Experts of a small language model: 64 experts in each of 12 layers, a softmax router.
Below are experts of layer 9 (counted from 0) of a mixture-of-experts language model. Rows are named router (the router's row for the expert), gate (a neuron's input weights, with its number), up (a neuron's input weights, with its number) and show model dimensions 0-127. Each number is 500 + 50 x the weight over its row's rms, rounded and kept within 0 to 999. Numbers have three digits each.
After each expert's rows: "comes after" lists some tokens at least twice as common just before its tokens as in all text; "gets" lists some tokens that make up at least twice as much of what it gets as of all text. This comes from a sample of Wikipedia text that the model never trained on. Tokens count by the router's weight.

# expert 59
router:465567370450459495465492472579479524491543539497421464451495556441482445448535447504431459528420460543540513511520547567553536554496549577481474531487540568438547457545516413534434521615473502532492477471486472496504520491578419434377536482548589564544457585575463458523492562460553471621502567594464534606506511527534388537557481477487447586397462500567469518560504470499415498491509
gate0:491549449458374536474474495619538587490544464460524525518460496467565443517500547543423497507500517492440514522385528470408486325513496533546487572541523438451536477596495446505568495474335605501513485543574528552493540604527515508524480512552482548450517536407546481507509469581381568463509583501540513542571522433551473462493479544544525446447524506403541507438493414447516424505526
up0:484497541474499475595483546453526516536500447453504502475473518495496482553607494479492505574560516492523457537529464417483480472470523384454469426488473486388508568449474504520433552470573409612419523537472398490499504560407416502444523451544461372582463591542582499532503499590500509502412552485495469494442548475464540391503478435476486529471501483492450521515575503511458516453487
gate1:484510520515515508486459453505602475447505523475580609481603472401525467577542555543475445469523482553561513539507523533494465461495518540547404544448529516520475499500503499519500640439528482507535433445497491492359491570393426576455466655491452493544518527571465501436548440471464470505443511455412506603524513462525594559566482599547484510573549535536570517506458381486547539538529
up1:494522508424512443508498496440459573451487501566419415504451574536411505465472496533590596445552458502492543457463441433449403489493472583505492512467498478476541454470514494493519529529563512552451465462384535432423525505479445413523521517523587499490449577526534432505475485489520551517600427522572530487550555359467479390605456482520544564490501449521442511462511589554511457541477
gate2:581578454493443491459487468506497437575413451512506432447521478530465478505521568544540574569411482494516505500535550504521553412475405572534464497463531591460427527504544477578440529469508498516454517545503486433496516581487480509481421439462524478554385465452542581482520597469486476564523475568520574545497497462530521452504592573511469554516500463429559540533464532446525471457515
up2:499499571436522550553474473502480545490505556466513606489460537475498532364487585473494588536414460548460446531482631522530446479508426591492542510472405462452485453494507523569526445476523494552437497460485478480502498478537554499552507446492515557522484451412540605448611514424510454503503513572511549513485437513525395552432503537516553512442581414532647442547459534571617479479461
gate3:475576444565539496432474504510610459481469509502469464513528492574556479448496451556449520438538560483564550490491574406427507574452570454521479503468488478513441566449455480498563540445480484447431510542464559504449468588472452560443495487392442490513579509484514494420412502548539468548453474597506508506506469497503494489561535599474440482489510493528540426387460537568440515607455
up3:523570435530507524466537526465578481387490453543411469555510493569524475450520452486433441468563533510509489486489575474426556515419512463487552508529426560479500568583452490465452526521479412539485535541496594560511541553426443559498522535596476466436516528446500567407413468534552505549425505509469477524482476567428545584572499555421465569499529506587470524495524625463528501568488
gate4:472469509498501439567592457492490422459593599416510534470554580533519540527522429563497482537493509475501539489562515456452524425489474446542436534496480546512565481467455451638530467506483519468473496462495496534505510394429431576447406560511498580490563476485451498478466519467468475451435551439437588608559501464484493447533538624517438549507553505561518477606464504511503564490441
up4:536483500447480492492483500501449563495466435569448375470454467538490553499453523423493488505588492475532529472463407519435515554444602470513478475467550468451507537440574506392514506456506511573486643524451520412540385587508577541459520452506528471489407608468501494552499505573565548541624542524542487487392416549455510476495556451535530520520478491475509483461506533473473461446550
gate5:505511483558437461531539582484588520522465471492504434557481490434556459591471440453464535412522429472547510393404539497509424572478414463481487477482536491497466590534589520546536492544426485546578497469508501478525470514548490517503525507422407453466527443444454562545556445486503487516498550410535599595518509524468537490611423573486451485445501552468500516550547532530386437552452
up5:480429453410548545472536571463452475455443370450521512485445447497407562385418485437464544509403431470510482494484507452461529436572541426525549468586528500560432564465560501500419467468597424541537549514467495487605455452446504472514489473508533537530459408512499535556457447448511525544548498554480366536502458521404523494480515526455479574465479481500548469537474608544576563495465
comes after: "\n", " Location", " University", " Order", " Country", " non"
gets: "-", ":", " in", " by", " of", " on"

# expert 14
router:539592532614499555548465526424574451555526505565419558543433574551426517559515420507455569429556504474446581468504522550530388452526550549470510538478396570579398480472421548522500556424536460538447453447470424577511400524474522473513538560465435617455483530534523503391528563475499532476519543511590460536487499450495523458536497548479414517534506487517457529473426510512412545519492
gate0:530500581480547507448504497503499510454486482502565499518495488519467493491460443441550521418529512469437480446510492499563481556576463463471403581476509551560539520512519366528442448506450530502500469482538474507556494443485551419471497514480490548521512487473450462491469558506402494445541507572535523445489477424527563465545490446477506476383495524469495464437655529426448526497591
up0:491508541507574456457404540535509474463488519333551485508534467565494490539386497527544527501534450543491496363479483430417543571546575492494480460455622507558511501471534482529470522563424434452598477540537481452477482473609571536426505481483369536453458456560523575487625571534463529521493438551574514501543436508513430565476502531434591584501428523474514466438539523398535516498545
gate1:536454494569421561464504431495558519561569524491468497450480495439508493385541454446540472506566520509454605511475558510474574489526430446442552505499490518566459551509547437567496548513528532536490403485484549508537479477524451509443483490411530502562432460543425485535528450457481610422549522399480542524566452518590526490468435470466483548484504527452591553446495570470456518505551
up1:542544464411578474475613563489497459457428521446546482550520482543417519583407506545475537482442456509552428552584519520425430547487561546557478474540555502396513466483509496467460387452458571499550572474488486488426497513526583519564523430568458500432589542494561470494471536525554426588454523528515474530479576461454503464526607510561473510538518489529500497519556570493513453499507
gate2:542503506474557526492429520589444462453451532439464587501471550448447427502505516437524516565566458528506424550617571472561484512465589596421580483478431531443444472513500537551506508591492561496491509546543449474443405450535447505510487430472525519481461559518561379479501519618486513531484507498557437415512467522467491567491481583439420434556503546465464401558436433549531435465427
up2:483436533439515454511482492527504499482385534506505449484452495487443554467404413512528419464413552503539425588531486463561474584507556566517537489474514487384495532579509563471549483426505415569537582642455474473566468464507529540460554574415487458393547484534502523413496454443546399543457467488505523498544474450562526599467554468491527459514534519526412495454468543506501391403586
gate3:497502504480439573432511466495528495461536492475494458514511519515536511583475421471527486508485533536582550541431562494509429512467414527469538498490478531506515447525498549479472443517450428570441537504465466469523518481469558504490566490543475585484616464413502489452524377456466442594414452546402495516484530513427486551496440560555415465550480608446507531452587457493455512538571
up3:609522474497566494502425424456472468516517487533496522563472541516527440407593528485533465448475389481514506423457503498568470432518564432477446566449532427516470475502539482546537417488532483506485498434461454455515533389463575487487572431487444572557477445534555514524491565522448428371538479512491476401481529584507488455573467567518537507429545443543460558492480509518399495529570
gate4:579556488515506554511554510501512514517506524544571473480389444465415457428419498482476500437503548494561495471488489506531448550540488483593510422552440429457558465442443552572492488509485487480555566404567423497474502481470543372504556508508482493577527526453515492539519577510451539551516481556516421547535535395479527472493545566486427479487525495457557527481516458550540418479570
up4:488518505524489524477441505484506480464479514454436465536536439499437523581572468418459455537545517522533466441465549510453432447486486398463480474476520487493563459526489583499483412364539495607559482476501467491519506485527537458470410510484583563523544421441426546499478523517413469578519567493500506528528602489508455495501589451447420459443503530570449542466532398495518507556584
gate5:509499435528515438474511460505483521545520497499504649566508554445586545495556462528536418521532574452526510515519489612545485566481476506593519510496536512473464474592429486491466563565549494499528487457507461432426441558412550498479480501426538563435490443537488489475465492462540503554442533473539559644500490527419525551489510505507447463485514555636448551482422479582459567540538
up5:442539461466557436457486437515506472501592520470493552490536428500585473502589507480571415465567491425471507594629522540576472387505434489579517518511501520440487547518436529520419498445542559502499424506630508525455490464451490474450466499476533525575402474422540451484399514512546450462518472436536536553480510537485544548467492565493526548500488433473585545460479465588535487523524
comes after: "0", "1", "2", "9", "8", "7"
gets: "0", "5", "6", "3", "4", "7"

# expert 62
router:545467548487531418480490483489445530604433439431439564493529458485548534532453546611543465391479478522514434438525483618540517516489533469549437476452562472478586493505539571515500584539553556566421504427544497602367477489465562593441595474496474514573544498533493477489509485525494472456426548550436600521557459539559529510497440523549570508513539443516473482537479490437588532552467
gate0:442507487582506489466453459438468572498409409432573489556590476529542536497541484576465555494524451478578567404617503435493523545514440559503455504556538499548599502519452518461519491498497496553548461547519504422476535464550493559513523458472430472534464484552460560499466534479565541532554468497491476479658626545546498524453402436583519499525511517532532484545484546476520436434436
up0:429590420448445458500575483545521524417474445561496502453571477468544530618454489571525519586496559433442482545480567507557518486543579509492511544451595527519508505497435522484535529466480596448531489544562502464421545555464510534540509530628498528527537541562471521558548489432479529449355529460480468459438556388438608462515537494517494507526483539455549560411495443433494528505398
gate1:513611581534384578429491443493543535445498538517423576480589532569433507551462373517539490463555513474483484496477460395555443495454561492585529535461461566471513538517454488571388526499494464490397419517425497448435462448443498453463535505449595454415497591506393560532478505574455456382507487467541563486477549523543491459564483493503506503504520452441476526485524442516410538522429
up1:476466528433585508484476503551564561543500544480575514452457392494510498454548574540536613590426530532484530442560486543566552501522481428446594511519419556533492457566576510514531459457555558438511478479565516549569481450526489578526515508397437569531354458449620444473577460435570572470541556584561533477458485537467494591458548499506472596541417483521500516487536479502538540463525
gate2:537509517455408489545554428576439560508476493572486452473571456491456511509625549466490412517447531523591392478514405564478502549624581604448507521586524541442539511509554517540535487528477465498524541526558440510386471431551477409440445515592503402521490513510427526567458525386439500536580476458510537543536521528504439452556542492468480540473560432445553525411487543465540426543475
up2:476546473481550450416469594500504491526605445439539450468468556515547463538482468503550599503512470502413547537510527455441528475458482484525522428490483506457528388525541467491501424498490521482526493492489497469627540486493520553591578501413469577490519367513526466493542458554534453447493562498474384438547491485443488538489480557533489581532435485526504495487576494525565463513496
gate3:463539552560472469392483528526428540494495531468501496486550508468586557535482549574562562423559571572516520415451530466525489515448550462584562528473555548466500493523523484463509458504548477482446526538506580570473548559616572611406584429540456510548552499443504486457481525539547412458486511519580596518515550468462571449455449464459508557519441479557489545537526500566503480489419
up3:516473465462544468519470422481596499495486517591563475435479549552482459449531496468486493529528435483490468389500595504537527526455438514519514480514587483481479466506479545556652520499524460554523551507478506482568462602504571479531497461402491385526493472493444447497565406524490389556481457442590456485477485548516428511466521444469515514477618526502546442479559532441400561530513
gate4:462476444515552473395543427375494544594500581494476616592434576494528576513457482641525508523520583479438540482492531532450474468526494515478486491531429489551503405430589418437478590602492496426479512548563466526428493522517571503553498507599446494568461586491468474432393530512545479530542500496599481495589479533517469542495464586498518495436458541519577591377440505545506471481558
up4:493517449518578485531464426470524490512425437495464481414589442403405494502580398500565515553474521488463487446508640426413520525577587569544504512475507532468441346441553530521413596477537473491594540484434449520459514458535530408472507445559403421525542451518407486457460483544528518472551451555519442425467412516456563524528547499542524552444518535505515559542445504457527545516540
gate5:507495531452443456415508462449514568573456478516544513590486509530529539501493511465451486484575485528575494498501452482472399457514574480580521429509363515586513520458450563479480472474561555522519441492441618473491608456480581574486499512563518516577506521468485405496446555492525505587549544451556453446498458514467422469460497504423548575568530501518512504449455473526436486481586
up5:440485593498475644541439484568474571401598447463521488513532462518408460544462481500555424563429489446406480488502518490547527497492501565425520572474535443459547416512504381613542542508523490545486496553438462402485512553521481495539410529554485474518426528459505506556430559471521482430476495418461479494463452518415561527606440511488456426491518483400486541453578508489502548585496
comes after: "\n", ".", " |", ")", "==", "==="
gets: "\n", " al", " Al", " However", " two", " his"

# expert 44
router:497477467456543522507516553558524510439500501415461460472470501502476513578584425479525511422479531467500456486589455440542501510561468547559385505413554504467534592490463497482573401431547434492454516455481418560542564576596433478614472573464521450485504530538469467520466388497563442435439586461541493533505554568416513509577458537466482527480489474476405416555500448454413434468479
gate0:517489412487424540584472528559538548545516417560543531523510498563439451423555421462614461413593566443453414527593516548451534494467448487533544572448473443511560504537544492574548432452542532489512538438524631502560507374435516523480483543510421524501444621496487405543482429537537527393500478542541473475512526572447522446531549480514464504442524505465498491501535510484558463539499
up0:537488494480522440403567441470504489545452522449510469473472463391465551567489552543504509608478455473484574500486448431501476464565551566452512510571454557486444541490545490527577507531421443507489436472517422536406544480480471437450505530537578471566538433537475564545508530396537459532527437377491637574475485498488531499431591518529519440644618574630575504401513469480461417502543
gate1:494478537590470481519534474540497482519436499497406444488666576518473569581506530482497495530514500474519502513395497480568424368595493495520459588400506495506496564518497503401482496489509382553485436568466465556513458506575537493459505542443467591531546589531567521481513537580445486584494536438481450485534452573529504500551505401501574430502566534617520444440411475458460516530506
up1:547456523504496514517560530509507479439592492425483520550596515547471532502454458577494576520422547467534572477457489506527597519479477524509496487507489507551561482648607434530506513556509400530472481525552600524535578436454467499463547461458453455336576475503566518395525463497499513508440482409476449549513533502448579471544494497539458478480504509476491417554505553502545487465487
gate2:502475510487466492468503576454516437457487487462551482483540611582479511531547526497525499593469583462532530549530632508503495508482589514505442531508558498508546499479441412398514528471578540565476503507472494461441425603580551490563545470396454503543543437496527529538416551591546537465376617454478534510550469450517508408549532494504437468515518557477487495434413609502424485569555
up2:527553524486541552514460510504437484434481529505439524464430539500433471465597469549574576455465505512407469458565504501552465489521517546453440486447510427552492526507598482519512464473428450455534419579360508457510507504577425510546501456480400563499509440515543446424468474464480533581500518433607446421520514468459478532469512447436454596531534511525570547543538475456566394560521
gate3:470544547433527420483443477435614531435582461559481587453464575513416516517549458534431463445461539503496523460586475449481451471451527424655528489434579527525534478500549487518522499442464497518485401576516488436448507511451459446489533491474555448614617473626442518416479508519467552501524500492464499520491486559481505579511543564415460498397397528518515535491511478516477491536484
up3:478558459439523482535494541500526515535542359520519516512558497496426532479564368600486487453495573478415444508470501497578462480471477559606548537476498502508570658545633596481519553441496468582511580511423483489481466451507496497423497511494608443521510578560505589536520435409478527530552554532531416548498475500467525512477590578392561444557515564522567462473481502381546571494563
gate4:554497565491408541557434450497410433500599477419445439500498463439448536472439429486545617579561539423576477468388507478523562556497535532491515566493526519476498553482523534435541413433465453507529520481481542518442587519559534486608531471531495490459496448431526568490518434480525510534423439520536433530525532467557342464444516579603543598494473579415488466545489547525413473496419
up4:530560552498497393448443521576538546474459526486516493523494467448443495542510470485536507483580571527436481479563476561446473505439450531482408539461479469545493523468415499469491487449446483539495450488444499591549499449562500466540569512480438520508523423515469573518520605522453589491495488466513569460489557496522520429441557437500471490550466474528495538487562545517502476558528
gate5:540601529459524655528542567441463505509484562499455430489483497479476500460534443404538547575470544436474528475488382528424480479440534475461547536533519344492570534571467517477477470416546434500530590503431439540470533513511453502496573547504408580479436433527488553548485520496449572453438454510579459499545523532502500574423506482561343414528444549453451511480458519510402515476495
up5:441479495544510439474480418527543427448464546496565520488601462582508556534523505584547501524508462560546525582521520560551593506506513500518480579520553514523497449422498485499486534634490584510534483497582516522545430495622519551447546451461511436467537483451464464417518443485478522530551448513561536489418401567331485442396451486518552471488474556499433569525500506565567533498474
comes after: "\n", "-", "|", "th", " first", " two"
gets: "|", "-", " w", " |", " f", " b"

# expert 27
router:533476488503516378530539428627468531458473567435453501593571443517494450544452536602578539478478526513426541526533517488573512588412527421491447541542457510456532565498531463427496393472503601477502463555563554469497591501562492514575543509592485578563422430461493533554489464439542447514459546524462438467450566486520450492451501544469509513514419405437437539497447463535536585495495
gate0:446488478538466451591499444531438495481459586445477455444528367533514440465504497563507468508459605518523542413577497491471487543547532534452468551428422496452464464409558546360514487503503563543506523421493485472538542533460580477616381535528508600527517524469516614567588456520460536505517527577484447497432487464495500562528540510424501564463509477556430567418484464523566511401479
up0:474464510477497550426451569426492510523488539548579507477425504478441548545478529454483547397580554509524522501501445545424602630593549460572532541434459456458550661469469559517536555521509493545449462516500412445607492592561482490508483456450520426562537480468468536462548478533585511500548488576507493461458529570472576443412441491423430448522459596510479551537486552464434494440485
gate1:507512505534559489438414560563523486580515544474518525506599566584555462398526510587456467465495449575447454438481537538551493460526523432462538603583465560456504540460478520555579463508425543506386452502591568384409488455442536542582541483489444474509420540474415473488524546461468543586545480497524522381451565509614532486514444479561442517546508514519490443528509513553419479535527
up1:422459535409425512545486346371489547464513367471518427482423442492508516455505444511556605505463542484404536468528509428556464469484474568532492480450578455652589460523540503487515448509605508482597589595490454542580450460481540442402492591421486500511494531546549439482508395503469511435458534511489462523605495449413535446493459463474420522459496425409501520495514474465553516481449
gate2:523474488484464491444468490516520605534539533553525438493534419560484414514483480484459471442487512478538463443508510402485533471598486505409405535407555528510532503523475492542476500510479666508526551552461522444485603522523458490476521493564481514605523506536485535518482600482557530478555605502443521534522417502397474390589592570412560499505522548461389502536458513541561510537556
up2:468564463407527545494495524537549573487595531605492561552505488503469453458543477460510435447644457430476566482555519521397505520547469490515451496457430466449557443559533503467570525462567444536466474510476559563488503516513577554450485426456473530569410399426453542489523451452414471429512537514476542493466485451553371535608510455519430512457459452454497493486426497564536485501447
gate3:546575542499505513531491387526401455420502447448600461419576440430425460535566551570476463543511450538569497434527461632510432457503476546519500555514499546454436551487557496492490508443506504503502470494534480440550385459569558466552449535526478542433582546454539584493586516436469442454500479513522455511533528592432554497597472542485504490406487534435456592466459541491474471552533
up3:478394511462502474438509494570561473452440589518443529493519513543508488473577414438549486514464502509469482529533490408551543500525504446470518581488602467568569529545526516514464466459516369494528537480510547546478596609474495498477593583568580488484460477534501454561452527537584568603510465481494510602507440399485530589499586446450518435411480449519524473504579469565557570509539
gate4:511567499546485504522551504483488516516436578515574522548463580477541538462495541554513620405518443512462588538577519528525464487417501466438446455449660460497460407500524460532488489534447467449464433473411569562533486495484478494509588471421465472561506436443538533467483531447476461510497482427513469448509488532551421524478493597557492463437571466479555500482519475541490520461450
up4:511402498584555475503513468528549473410518456562459489530469478510519526461555461543562483576512600496587388447484460463523589416499530552517496494505445438494482430460577513489482441543533578533452603523609502508484503422494468457487386549622476486486474556488479557468439508484464525503470548510512464560520421488525507471532491475511460536469479485533473529456495543504555389498413
gate5:529460551483495393468527419593570474438515551493496491451495589427549445453512407522481526439484491484549651504506502481495494511523462418508482544446542526491437482523463618435476545543510475501573474498442453470505541531469515530439523542534426526532532374502422497467582478441584513510504384495511558474560587572400609559471419567456538577520440503466554442563459578529546548491453
up5:531454479491434489535409597455586484503460442611498616542472509495520505541510451544446459558464549491457560482357583420593471470546475503577585527518442551498526534482605560507433376429512493541519590497496561515505451503533544498364536468493576490519506574517465459554486401481556504479585453449485467512492467480557510609462412496450587511581482518470527514553584460473474475439464
comes after: "\n", " |", "|", ":", " of", " on"
gets: "\n", "==", " \"", "===", " The", " the"

# expert 61
router:440487487434504589460473524574476450507571581548499510524487496482470565540499567515539533490439485435492504441445478522523571520456523404491510509467473462517561510593583523501497459533506513446432475484525541394556611571567519522512440522526458588520460549574518505510520435481477448414455542476607492573475534515464492477430481455488383426478534426548439435430458484592470486451436
gate0:480410520485486452427460546590581430483476513491507466514555430489438500577521471535470467571546506449546531512503583509530533534462504467493521452465472451536541512568542379451482487619430462493501618493469546540420548415543553546454553485475512496527422511582540585473461452608516507500458523509537467488536425512507471466534522554475492489442504614524503486515427490549378571518430
up0:499351427503458521412531384470512463503615503468542570494522563359587552527492500533494518508474527551506497455530492504469516556407502468547557447584440511471409456493474568525551484453446514476396489497477456397499456501433482426451466477572443445443616518503461593412563562521476472524493508506400521508431483458430525457520450562449620516588487450547516415470475537508491483404511
gate1:472414449517498582456467422470538497556547531611560527516488614541437511468437562405478486493399526509520548446351470483529452479498529568561415500511477517584511547557444503422552418526441546558473479486493434422420521552468503410425522465535478556597548549523513429495533606448503489473475547498552407563473473546488519433433469501509505509484495566598490537500453472543449542561443
up1:496469496516397475550509549478535479483589478529555401522556501575530500443445490527463425476512565472458559501497580562465558483545583456553456560528516534413475486489541512433454458559518649488441528434635557552511458492583568545555473467477500472533492555484473459517555520447432440413537516514568568487503489469470544478492394512434491529561480552533403566633454470491491608463515
gate2:496451473500493489509442473519497452460434500560396502562434473507520536439433526545490473511487553495447464417475639519504519469455527506582505533426486473504520495462515481365482501475481515446521537516509476504481454451443615519503473587433477481615475466465497572395445392487470417501539522524469536511451474497484440504514496511449451506556604446601464441476524550454501534532504
up2:558464466489508429467536480456449460564485533559532530450474472490547436476538556511589454480554462526534480648574414512542475518477488406457469521550539490513469447529451450492541533533493554606334499528524514493463522440519591473480588517521518493438500624441519439562515479591528492563492509455530520496515518509466567526473549431523586481425432493519518548393445488511542452553481
gate3:504567530488512504515542526514410539553498461522489505519464397569582603507460436521396480462440446518483526493502516460594496519421574498530477595453465483561552386526492502463511556551411444480431481553504444396540482499463474478434482550554466548498432459526535514476445556544568485503581580521547423484517495535513452460457444474499546484531377506467531530527509499562433576523543
up3:545551476417435546402491504455386539469497480455424490538543442522549430675463568511516537455487422454573537445472491567391488563513458566447521485519478414564506572480491525522490422477523425424472437463506460469550455455511480608457494350475394572511422403514505527568425465486642573443612438498479442504470536516560484553376483503515504495491495514473475515561579489503464576558477
gate4:577598554489510489548519504589504476546482483510492620420479448481507592487475511531517467473541490584509470563594441450546506553468560481412483528558458614412540561555441527543522621481461407456555497503449387515558506473468433503557473464483524500521553510575538482479495478491473549499526406533492467517435565544449521447579548482522580482532498465461566489479517578564451497548536
up4:516505487498506443572590506526484515450477440552524451528449448464485503511516591510520521472510523412496510489544543489550484524481542393525414488631554479487517584473536433517530405470496521448523458391580525457549467533587518479574546599444393390519475509413513535511446453520475482481568483473554438560459555537486473584487500390417564525554537485476599521484636540500541529526492
gate5:438534492449505511452508416465505454538530492483474553508504478552475534372520567542633490566527536552530422584544496477591483527431514436444527487544429562521561522508428431427549343508542505547439511496539527577381478431482522608528490535477484565565497466478520493429543508455517514571536573491520538468469553479447489481429395438557483541579466498531482648390363476520457435491470
up5:475508570435459536425520489572449472522518597543627490537555555488545596467557574545418523462583457513475519505553514566509521450456451499559507489463470535587480490456522433511494416439532464533544519570439564438512609451484484479529538449567539503607543568491483512586498482522502588553417572464433499515626524478513542471587420459452445542437436481451461467447462512489533489507466
comes after: " the", "==", " \"", " a", "-", " and"
gets: " c", " D", " d", " B", " C", " b"

# expert 33
router:572564482545446544530529536516547426484520552499416428567477571470427448534486476525438510380409496579524493571526485503514411481588434561430435486515444499467537534449549451446499456471473439583438485454426492530476466487557495565605561535522542502447588533471450462550500529491521564534499537453401479557531564548500495467506511573424477567526454466457539495526521570499468428452460
gate0:495510480494545511492463496544385444539459534424497510588359507514482546484463537414511491536547506597511540479493599424456404544568444460566516561486549551545539539551448355495522536466528516508477446477526540501436500514553564467520553641555418512547520530566634487453559467587422488459520542506470471481535534481453479502476467439481608507499456496555508451500453524491435400451470
up0:609533499482539470471495528542492570460441535548478542463491584605444546510493546560491471541434524446527476437518596489527441558544481549451518602520473445535535479506482488435596469496596538525512476487464419539360487463435544490510516498459462564497532528436533479383478492509501497484515409470570484496420528591589508398521524531487534405542521465516501453554529461460563549551531
gate1:502551518451519523486471479617471472474558551515454462472444508471480504515495437494431537522533587482524456420486609506496465503522502504474434594565442498505629385443423474433446486478441440427492601563569444549444485558455412586494530501550508502560524438518460522489502513560405513423458477525438498494455416484562507415521613536510577457571474490570538442447552497457518467511465
up1:416595474487527540553476522520433514587532573499483418474420516525390449504567469483460587503484536439447447488501658508493457491610468445558513467490446430572547476385522426481524461502458476422468607476597552547484526552466427590561548507479467496536513510532445510501437599539398510459463501557546486429469499475658554393503476510487565568484497505527518492512522524444518544544472
gate2:528504586516515429435525533501474463546552508519452636549535461498514535468544490455484474488494479440494567565469465500490478367461508560550448503456530530560553501499604493578499490410470449498520505412520536529558501488455428537434501479546482576490506505576497518515413637426561569437493532496575471511498497471458610568493435564457608588565457508494459459554483492507450517478539
up2:482482465398391526540466425512551430464528495527600467575412419470553456527503478519534531556480506546508544510476446488551560535500512525466548435432474463453449468453410465452526472459531589405515387505550475539489523529411474474495558557490571591430452546457487445369499413452488469465444500451507569530615448500543448544463526430519415481481465488382446480520459556499475492433480
gate3:461388514550470497568451535517441525500603545548535471548540462515517464492435541516516454481497534482482432465467503492503519538566526468476521444512579558513462473487526563467539489472384552483540485511431642504503552473412542463461464538498572510444557429483554549513502443511483602569499446538490477500544510556463471394456570371442454468439493500570503455517375538486455415463565
up3:413421509533494551544460521494423520497581517511422446507577508521525519498522534482512438515398463543563424544525528505588489486604526520477574562512487517500507528551594426543480534423325554496579507507485562490532509508494478464509469500436457473479595439455500580531488481552453572514572443497419465531470563600504524438462592468493445561445534481600467468537390518466533400565548
gate4:567511434511470544546479581501513549474557540524523465502579492631585551472506506517513557409448409491432491416528509537505516498533481449442511376447510395573513539440484498503462499614407516465457449463468517450482501415442406542429427455473507544416510556471516564619569462667535503464595492593486468444513518463484526424516465519571480426340592431470490522552504513437500502468505
up4:529443492526502522550438564535494521531435473428512493497544490537537621598532547530459514467481439443461463495540522607539441460458463514493532433451446449578473362527460464492476454577412515446453528465475412466512509526464615543412460411518585502468470519511556434553584510579520483562539544619506506523456489515571495479478517505535485494478507434465461513524524499405520499561516
gate5:582513525506579404541386549522479484505504477512474342483590528544474526454529516569511540518590471533533558489529537532594466465490528461469548447447467587464567431468507480556481464530473512566492524508486479455473541481462531550433495474484512514458511467481534452493451456626512497505492495512514552532449504579535527495461529497518503425458542460499541483440485503503577587508557
up5:516525566558571433560538370527469514481603521490521485469439523378435454443523598523475480618471485410501585496480519456544541420506483514450474495469563471597557417480463435478420494468485485515494549538453469595617582365472474486442509477518469474514527426495487432585399494528515521493516516529527557563424451560483513473489482519551523482480512445573508521535456512501588492558477
comes after: " ", " |", "1", "2", ".", "–"
gets: "1", " ", "2", "3", "4", "5"

# expert 15
router:472608540486566506577476445463598506511445393538503491476548591481496528526494502492406497589470497481411479546467594540444531546512434573394555559473519434525515604505464425575541501481571484473503585493543436554583454460499447457500490510550567548482510443551500461519483536540507453556567483469490437508525586584501485518436472496513544494532565537491512517500590450402549406489463
gate0:612521469421423507571491419475530380503532532504452492454510546535374591498494477490406549426493507534535481568466442543518322533473568489484529540601447468512564458565551472483418567536484561499545472560438463495520464583531480502619416563536567515467492555464408462510500542584523614446579496471451498517527461439511530535542536603415471516493490499506578493411572486495529482501605
up0:497443518503480551520474532476521567551445538494423426554588499537518444430649463619548537422572462532479491475557428468475616519366487555474534363513484430498550513398482473520527487566537441422509450584458515547436554508452500453456496566407451499471497524526501465493513502559480547511457469565485452524457560540509434493546501421470517528502451474471499357423427495333458536563496
gate1:531572451499562491483446483494504476523659419531513523549625443506498525484621501435493543531530521510436597522429501606479458439515514473513561455486530431490533513585523525480529484500521586485501520442497455483508458452502539446414572431576542488542485411623485398505434545535492419521442419401483464539575583458370521609545524468479489503531454485505508596509523508518535500555507
up1:594438467461628523611569478541463464466380619367558478510471545478475541451485482607456506490478466540521386488543535465507479479587458516458454498579536529510507496452518518430441611576503506483460553624473437562558562532426495625539528529489506471611520470532523540514525526494606477547460550561523556466484450411536561463472377474462505499514535472498537515516459497453500468529434
gate2:495424458491432470531518371428465553477547522508506456556523491541439527524507586544474481472414490518514494578466447554509495513444462527524383493534549534422477558534437444476509501649447460560466466574582561533558420437518539553453505438508507493482530579485491561529525431482549489519426474371510514549521503444470493469438437565637445528422495446441461582561454577397512466396472
up2:536462433508444496467504506484562498561633457461502532562556501479508469453547523464504495387449438432454465549475448565498554477428490487425470413487382547469469462530487418604478440536505492557555478496590606504515470450534502421521502458549563567470506554570561470541463482526498521439395494522463617563562481595477605540629461549523583502505496427482477577538454501470535499529476
gate3:469530553525478561459587583558531558602418495560542484527485415441509547487568480522470566485494568461458528561424511461463528467496443446489510526504462516559563592589561622498468555469504615542399505513560442529491392416578501588529454488533459631450511430532474520478485469547445521469473529543532531509527472548481567450588521491573553482452530480558432620443491510496615513489502
up3:508446492517582434499509570464507502498413551479522566477477543474529511526448568557529449465567516644485486576510497446497570511496445457476446543456531569511521503519510481428425490555489517454532498450441460443582517529414503519505516445584507534568510567471497502509440592423532558492562596556554457575446539537572632554520565463510569465481613462578504479494514528501587499474417
gate4:545490488478621482466544471543548415527527537562405489573494495487558429554562530538530481465469435433546549472577499530559464494488414397489574639533498513501510502511532498454518432449531482566469409375440561517481404450546550485578437514453529522497537484465499498480529492518439420497592474484593461591583603552489493561433481515535480446525485571484503513479479372504583507439503
up4:512449461473553531512543453501506391491574610473377517611476450503587441511523518532528467440501388480538537498553543541543464508479433440502578599533495481488490517496512459443494404437546434564481424374433550506447434455551569479563485446424526501493526463455529538483560490508440397514578443492557527624583603589464481583417489555516429469518477517448560475533491417511551502489464
gate5:479501476481333454585629542615461438457584493488460547535463520601526528478502466458514520491463475547554557521482583500461478488460512507395546435475457475494450498510529482527563508502579437420494597609484574481527442495434532503447484506536448503524485497548491466434473478553569539543481534413517536531422514492543502578505458531505486477527495520498492508464472457478416547518609
up5:526483475468686551437512533392547445527581494473443493529635452540461484513426552533497469538496562496448461442491457507471559550499508574552460417539524505596462490525443502459411533547450563606515481438543452515490576439564501513607490478363485587490463565445484518533515497491421474504479432560453470437556480468517497427541559492469499459516469471455489481503525527508488535458471
comes after: "0", "3", ")", "2", "5", "1"
gets: " |", ";", "|", " —;", " –;", " –"